Experts of a small language model: 10 layers, 60.7M parameters.
Below are experts of layer 3 (counted from 0) of a mixture-of-experts language model. Rows are named router (the router's row for the expert), down (a neuron's output weights, with its number) and show model dimensions 0-255. Each number is 128 + 24 x the weight over its row's rms, rounded and kept within 0 to 255. Numbers have three digits each.
After each expert's rows: a language model's description of what the expert responds to. This comes from a sample of Wikipedia text that the model never trained on.

# expert 37
router:157122102173156101154151144164152121147115104070141088113086144154123081164152111176166113114106122155129106139161143135143105146106134120124124122186098143144128153144133132182149153149102151120108122187086164121168126134129139151143107123124120128129148100137106133089114111119116143154112146137122108099101135149062115134144099117145166134097090141083114108137120132150151126117138143120131175136143114100105115128127110133099109134129099117130106134110132084182145118149120165145112142155110093114083148132136124131156133080161084115095106096145094118172138140107124126107127129169136138166068188141103117145121085157106154134119147139184111126102098131191102148112122128127124116151106082095124127136137149143146126161105145133131139127141115132126115187139114126
down2:121114155135094132098145127131088138153121139133150123146126145128113141140122139117097078126126127122122103123099133142069129099125080119093152151103134129105151107110143125123167116178135149161129153149182118155103091123136103104145119161145105094137120131128140168118156107154113119172144081111101164136164173158120142154136131105110125133117136159136123150091141141166132144095097104118117102135163128076129117131128111090165126090132155117128138096145152159099136105155097157158156141148169134129125120082076155140101145142133136128110122081106161138141138164083112122141108117151119091174150112148180129102092103143104127137149148115153121128140143123107094134174117132158131152129108183075113141128084127077098135090142151101122152062133180114093134122122126123
What it handles: Prefixes and heading ends. Word-initial prefixes such as non, co, re, un, dis, pre, plus section-heading closings like == with line break, and sentence-initial In.

# expert 49
router:161087093138149092155159130131136145154103122098136100139135141157144089154154103143163118113118093141165085116155160114142098138089122150151123128158089158152125150150136126160140127145092126103136120141086140162158158146112159163166107139104129113100158091130146105109142115098104115161111158161099111114083143137107128121151117113168149156119098133090107102113084120148125144089152155156144150163131139117106088096122151138112103159159091096139087135126127090157164127167126136160099166155108114124109149139119151116161127100161107116096090137158131104145113162125091092111091135161141159142098146153090129132100090142083147153130156137152123149089115114167120134137141096147119137166130100096135110110146137162156141166113106129160130130111139144152092149170095116
down1:105071132158108143149168116117100136157109111117160131140107104134156181075135113135164112143133104150119117173131138162149121085140104145114156101152144138159158129108107141088116117147104138053112182088108119127131140111131120148157137146137143106098109126158099092138139130117126088129129093144150115091167109164150101099137109112101106103097141126108131139160093129117151139143131115137081103152138145105103141124169114127146145099089153152189132139117073153073107132132069135106105138146174113150170136091090140153104141081158144117154133105115124131118099109152101167130131141112092128117138121097129133093155145120128130125160123130126128183119155120134149080150157120155131122129171155132125108100122135117115101112083123125109132144110166119179136092130135138
What it handles: Common content nouns. Ordinary nouns and adjectives after articles or possessives in descriptive prose, such as hair, salt, tour, smooth, guitar, plus coordinate symbols.

# expert 21
router:168100111133133114125177144136140140176084141110111110128123171143131112112115104155125122116109118192155131117186136120117076123111112178202153128160103132147136136172156126146145149171111145102137141144104151143151128119123133181146094119093144111103153102128168133094120148120133116139085139150107076083128128162096143108138126123127145133082118139117150117123066077127136110093179130163112151171137101108111112129125092137085087132139102101129076119153110102135132163156107141124109146176127091116093150116116129120124124130158129099112111116146109118120119199100107115105124136138145160174114159142113126124138110163104143152165160134145127136089128098122108137133141134116141138143107079127142140133150109141164145123108110171148141134121150111144119129148102100
down0:135162183129133157144112135178131133137128128123102171150143103126108114153095152095135128201104115152142173125101128165141138122120123115108120119118082123112155099123115094099062087103084103090106168117165100168101115135133131168111116143137140122134098160096150108091120131138103114139130111088114108160107128136123142109153133116167128143149119110134114115082165142150126114152091157118135101141108137103118136127104110130104157175156116111118161116105152159140082085106160104136172116115130119113134115136156104123099144152098097162138140134124074108148152089135129151180076160174141102104133122088133152123121127135143115117166134123127114117143101130136131067134147150144139105118125162137131157186099132121132105097151117095076143110123139093153118151140133150
What it handles: Quantifiers and descriptive adjectives. Quantity words, numbers and descriptive adjectives before nouns, plus -ing word endings, such as many, small, two, several, high, warming, cooling.

# expert 43
router:139111100110143115143143143121135172122132146106162090114129117145119077141125064121174097140144119113135119152178151118114105123087128127171159099175105138129100146145097122154171136149079098108144124142104127157126139144128128176156108100123137124070134138120123149128160121119108140161114136165122089103103174123092141115140150121133142131114114129107131111127120106119140118116194138145140131126115120147131089152117125161108142116193113129142093104156133112131153113143144155132112148143133130097096179165138129124135139122155104108097102135112143084148116150109105097080118160133158137100105152166097128113076130114106150155140160130161142157125144102141138133112183135151090167156110105099118093132151133159178159187081151115147140122131137157169113114138081111
down1:133061139130156131096141091136092135093157132102142120121118100127135125142111161147170123148147107182166127149096156130110100128144117097110102144123102155092150100179124123150132135082129096153166126133123099125106143171107137150154154113159135107159118139095096139091099140135116119105114165135142146144127100131132089137099106115129127142087138136109083132135140155162140129161146168121119119131121120127126164144133123119084160096097146152148162135127117133125120199127103099136127124125123098126111148119138098109154134118088102141095126149130114132152138152121119134105119072158153178142115117107127199114139109120130123115142084132201098109057153133108102127125117123149115121151094090062122115113150152138094085146117148147137141165090157123142107110106139159
What it handles: Articles and ordinals. Articles the, a, The after prepositions or at sentence start, and ordinal suffix th after numbers, as in 19th edition, 16th century.

# expert 2
router:135101107126155098128139124109138143115106151106138096113148142158129088128114103128148086138125112120147119144141146116122115121101114117164157119144102146147123156122124142184167114178092092112161104182108143142136130148127120210168108121107168149112126126118110140120121138121106144128080128180123099108121167138060144112171140121130149144105115131091124121138105077131164130117169154144125132149113138106125094149085115167107081179178104128138110122157145119123144133136153154122121149141119133121105169156125138121124121132147138086105120125160126118161102148125116102127116150142159164119056160167102100126089100164099172155135155152133103160112147107133083120132160135148164150159116131102111127113127158151151151181122139144146116160130134137189111138126110122
down1:125148145120157159109195137099160119174093131122119118078085151149135156106155118137146160135104155099119133102188133126111117140089176156153125144146092094131173105134180168100132091136138135152122176128097147120130123119147144126126136110119113125126121131153109125133115130126095122084129087116127120091124132123114109136100155126110074133089161151157117104161128103076131133131120118129146127123167132140074132140175119140121160145118123137098124141147141120137157106132162150108133155126116090109097189109145138106087133137160148165107123085146124080110154118151124131173177121109106113138146128125099135114137171094089148154130137084118130127136119073122131140148176122114123123061140088100142132133093153121107120132111107136115082087120107107133118157124093113
What it handles: Determiners and possessives. Articles and possessive determiners opening a noun phrase, often after prepositions or verbs: the, a, his, their, 's.

# expert 6
router:163090094135146092159157131131136146155097130100139093138132140160151096154166103144166118116120090140160092114150158117137107144087129152148125124157095151154120153148134126160145129151094128101131116136088134161164146148113163161165106136106135117098159092132144107103149119105098113158114159156104108117085143126096132118157124111160153160123099130088106104108082123147131142091150162159138152165129137123103091097122145135115104156162092099135084137132123087163170132161127131161095164153109109117109147142123156114160125100163109120090089134156131103148105158126090091103093134165145157141095153146089135126099097142088150153132163136152126146091116115164126133136145100140116131167126107087130111108148139166153144168115108125165128137112141141147095146170094120
down0:145134117109108135141166120105108137148130099127137160156118125105120114119079103120135124101123149119144104126147153109138099136144157101151102125141139127134159115127089098107169108088142135152169180180138126151138105107124176151127137099078125069110134120164176164106117152129123089108148160144138085079100162133106083124149151142119114140094117159178130112122132133072159099109127144140122139127132160115118151126147114138161142097165115140095108110119110102141138144155147122160142117099160155120108119116124129100114107137159145155171100143164120149123113158120110147129115160153151157161147103173143152128098129106138117160131112145135141108141143143170128189169162135142098126160146151120128145134118140097164082096113132086096108134145081110164127112118104049
What it handles: Dates and "en route". Mainly years split as 20/19 after month-day commas in tables; also the word "route" after "en", plus due, car, bomb.

# expert 9
router:147102112153163086147143146097108165163129135116115099172148145138155097122149106153130123111090129164153104120140122091141137181086111132128177114145100171168084181133147126173174149168092136114138088105105132125138131161104143138153102168118163082101129065125168157098117098100125130150108145131125094142129109120122149121115139122126154152100119099114092096128121127155121168105113138144147128139145105142136095077072159120119102185173125129163117096124150114128147114148124155155118147149124104099096106147137170108143151100147148113102109126147120119148131162109110105126098148179111145129106127152116111108106113125105138141147168134119114119101094139154128141104146110135147140144122122120140118120158158148138100140103133116129123155113124193128110155163089076
down0:110131131179166164146080136132152091117095092159120143135196120094117086126089112138091148186151150165108156112107140125136191108062128136072142135122108113145152137096131134151110131113134151115091126137145119161124107146128121137160119148150153128129149127129140146158105118081124139165108132092131146139142073134141134115178149077086105104151136137124120134113137138090127101126104119130150123166102125099138144160121131142159072138127132135156145106126155128104071082157111112109144136114064146157144131131119108115098120113127114118124100145129083106162128146180110128126091159155142139098162139165098132116106146136138106138164092105088095122156132136147121136153166138116135124096153158116129136138122112106134088129145125100121090144122101143127085121141129103
What it handles: Places and institutions. Place and institution names completing multiword names, especially after United, New or of, such as States, York, City, University, London, California.

# expert 57
router:177096115141118102168142164124132149146087138111146105124109151165142067143145097148148094108135115153151125106135164144119119146097138128139167119182120138155120139162148104143155149143089151118145113139088108120150128128110142152143103110097132115105149114132162122117118119123086139168127136170139089086095130133125159087130133084146199141093082143112116088132124106130153134107149135154141151153137136112110107088139153133123099139172105107134101131110135108157147103168120149149106159182112117127119127097118128086156122127161101108099100134172133063126100147102093095113124152150164150135112132145112145150098085114104155148143156144140118146095076131158130128120157130151099131149133093106127098125135167141158151174113128130146118125136162140154114145168094083
down2:074096125130126161072105163124120165139165115147112121145109069109147140167136155095119121157120106097126165135137107120131122129129108115106149124102140121125078122178142113099107128136121129119163081112116141144122179140132116124102120101115156150122125168144121098164140120126091103139133116106144145124129108096127144129156122149100121126137129140099153153088095136157116165142152187160134099130139087154121129114144172144058140144131124128130101154144099098097123144170121137131120133169186123130131112125100107130053098133103106116119129134090122108161157131139144142133096147114136136192130127120104113122109206121092142141092160169138068149141136119155112170125123102123110137159103163133129114151082137118141094126130153116112109103096087129120131155149136125
What it handles: Name-opening modifiers. Directional, national and descriptive words that begin multiword names, often in table cells, like South Carolina, American Indian, British, gold medalist.

# expert 5
router:167091096136150098153158131131147139158096121100136096141136138157141093152160101144161114118116091138161091117150153120131107143090130155146123129161093157152116153147131124160148128140094122097136113134087136158155155146116160166164106140102127110093154093129146102101152115102103117157108156158097107115088146138095136131157119111161155158128098125090105108115088120150126144099148162157138153159134134113100086100120151138118097155160092101137087135127129088164166127165127133160095163159105107114108146146126152118165121103160111119091091142156131107150105158126086086105093134169151165143090150149090136131103092143084148144130156136154122141093113114167129134137139100137125129169126109094133105112143137160155141163113112127171127136110138142151095151172096113
down0:138100107107151178168158126117168132109180140103131129161149146152127156115115142169066126110087133114100116173161141161133140091146109141137103107116103090129140132141136168101112095161162144117139151165172127106152122103112108093150096139101145130125149136113170136137131129095118122151123122116089135116142165077132169173105112164133120091106158132102133143133091144105094131120132137125113116148110149087156136159157150146120159125136126142122178147126104143130111124126100100127145163160137179172149158115114125125144110153137123119132097113109099145084098062123105149150144100162142096132126122135155162124119162142153152125153145111112152140115106132131153149128125116097123067152159121136117151085130139123132134132108117160087084100097103086079172133137097146
What it handles: Year digits, word starts. Century digits like 19, 20, 18 starting years, plus nouns and word-initial pieces in lists, taxonomy and infobox text, such as sample, protein, Jer.

# expert 56
router:162090097145166118165168139145140141130100126104142107111132137142152137160124121133124143095136101123136109097140151112157122114123163120118152161133092119145117163145126132151154136151107115121133096148104114138142133117158139160139110120088160153099194107107117132094133135097128148151132147166104110096113156148115135122147120147136169162115126126122127109134094080137128134099170141120136186147144156095081108095078106158138104176138092134137116154135104099176140155155097141160128158160070133105138171151118138136127143135151145109115117116151158137152125150120112127095089133142117171148125182167110138152117122156098161137103162140128085173130117105136121166153163124137161126165133103086136133067142165149126151125116121098137137101093121157149113162132091068
down0:136125111156169110113145113138110139146122104103127148124134130104161155124170115174122120072121111113105140154130117138114094088126122109116149180135127082138152143153121144178106165131167120155092132148125155172131123143118108131064080136136143118129147161102112108139128125115144095131136132117151100139103153114148178108118131173132158099132133081129110132127121153105096153122111148136168180079118094159095139125127110103126135096149122113107107122111108134157147097144111124169151110152112140111167139140120126087100134110116142132149094137145128105149107113129136125133069140074135159140135062126141162144158150125154096130104156101119156101139096092179134138117076148139124105096132094123124149084097138109106117161110113121111127118130117158214140114120172132
What it handles: Conjunctions and linking words. Coordinating or linking words joining phrases, mostly and, also of, or, but, than, except, whereas.

# expert 24
router:145098106110182120128160113109139163166085118119129130127119105200142092188192126160172082118132105130160086141155165104112109108113168134155101154128132156132129149140125133139149125104102117103116103151105140126170129151113168149144122098148137078119118138113162110085164077139111118125136152119121117130098182116081098118134126130169127169122114135112055146123116089142133131125146133137173162141156096116103102105117148163108131142165136098140086114144119108168129139151144137140098168152107110128100156106093135121188132106161135129107079138123136106129130123130115089144132122142113126140129118141119139132100120141120127138089140150160126156121164129140144124144132131151115142136133117109135116119131158160143172180098138099150139144137160159162104146168108151
down0:145148130093118116104130143143090089109088161114163126138154109122115133109108138149149141109168110155136100114137115118140097144101121088136163172125142129113097085107105127129176158139154123100119163114119153143151083113131157099125114152120173154110126121107127172136110124137080115133149108137109133150136135124077130167098141110119138138139138152128125148137149139141132134145178132121178081163099139116127117105074137146156092147152127130081133156110124071107113111121170132144156126134128117117125134109126144149143090129085118119110114083114140126127143080190149132140135088114112111130111169145117130115126123132146103162137155091165112152150131123140174120092125097136155117120102094127106099126135132147132089090101103169148082224100107133100168108139132085
What it handles: Word-initial single letters. Single capital or lowercase letters opening a word split into pieces, often names, such as the k in Škoda, G-eppert, b-elfry.

# expert 35
router:148137123140144099136176136122108167179124117086163118104154151170110059153173140166131116123128124114145109120167131112121147137118135166176113122151099125174113148094139146148112088119110120112115116160115150122137157109104168181138088119139159108088140125142151115105132111087105154150106191139086124087111131115126126147129092151172130167134123114108103097144117124137152134096150161146145168179136137092127109125114126130093118157150116122123097134107081094170156134161153150156107147175092106136092143141110115137181123104175120124080101110142140122135133132095120100109124110145110139121078131151102132132113111159103120128128140121156145142120122149151093140134106131132123133126130107087122135125183169167160111140114121151117129114118111129107084160160098155
down1:128140106173171106112135125149118108134110189113153137155129100132139084104155070131135127105111118114125097158153057110127162119147146138111134143128134113144162123097116152146153104130126131106134119115131152150139146116137101091068149118118094102130129125127102135133137128138094166131140131155124160101129141092102133140131133144112132119131096174140138126147124134137117161131158109145154120069171106154136138111118148112134153119129133106080120105131145142123208149144149173164090145160137152101128155084121149146141149132159095107121062121138141154138124191138095174103160070156135124111147078134114105136119109135172160107125157083119125144120155143145075147131078149118128140139123113152092151141156122158140102161115170141155110089120135127102129119146128138
What it handles: Word-initial consonant pieces. Early fragments of longer Latinate words, usually after a prefix or at word start: trans-pl-ant, dis-gr-ace, comp, tr, rec.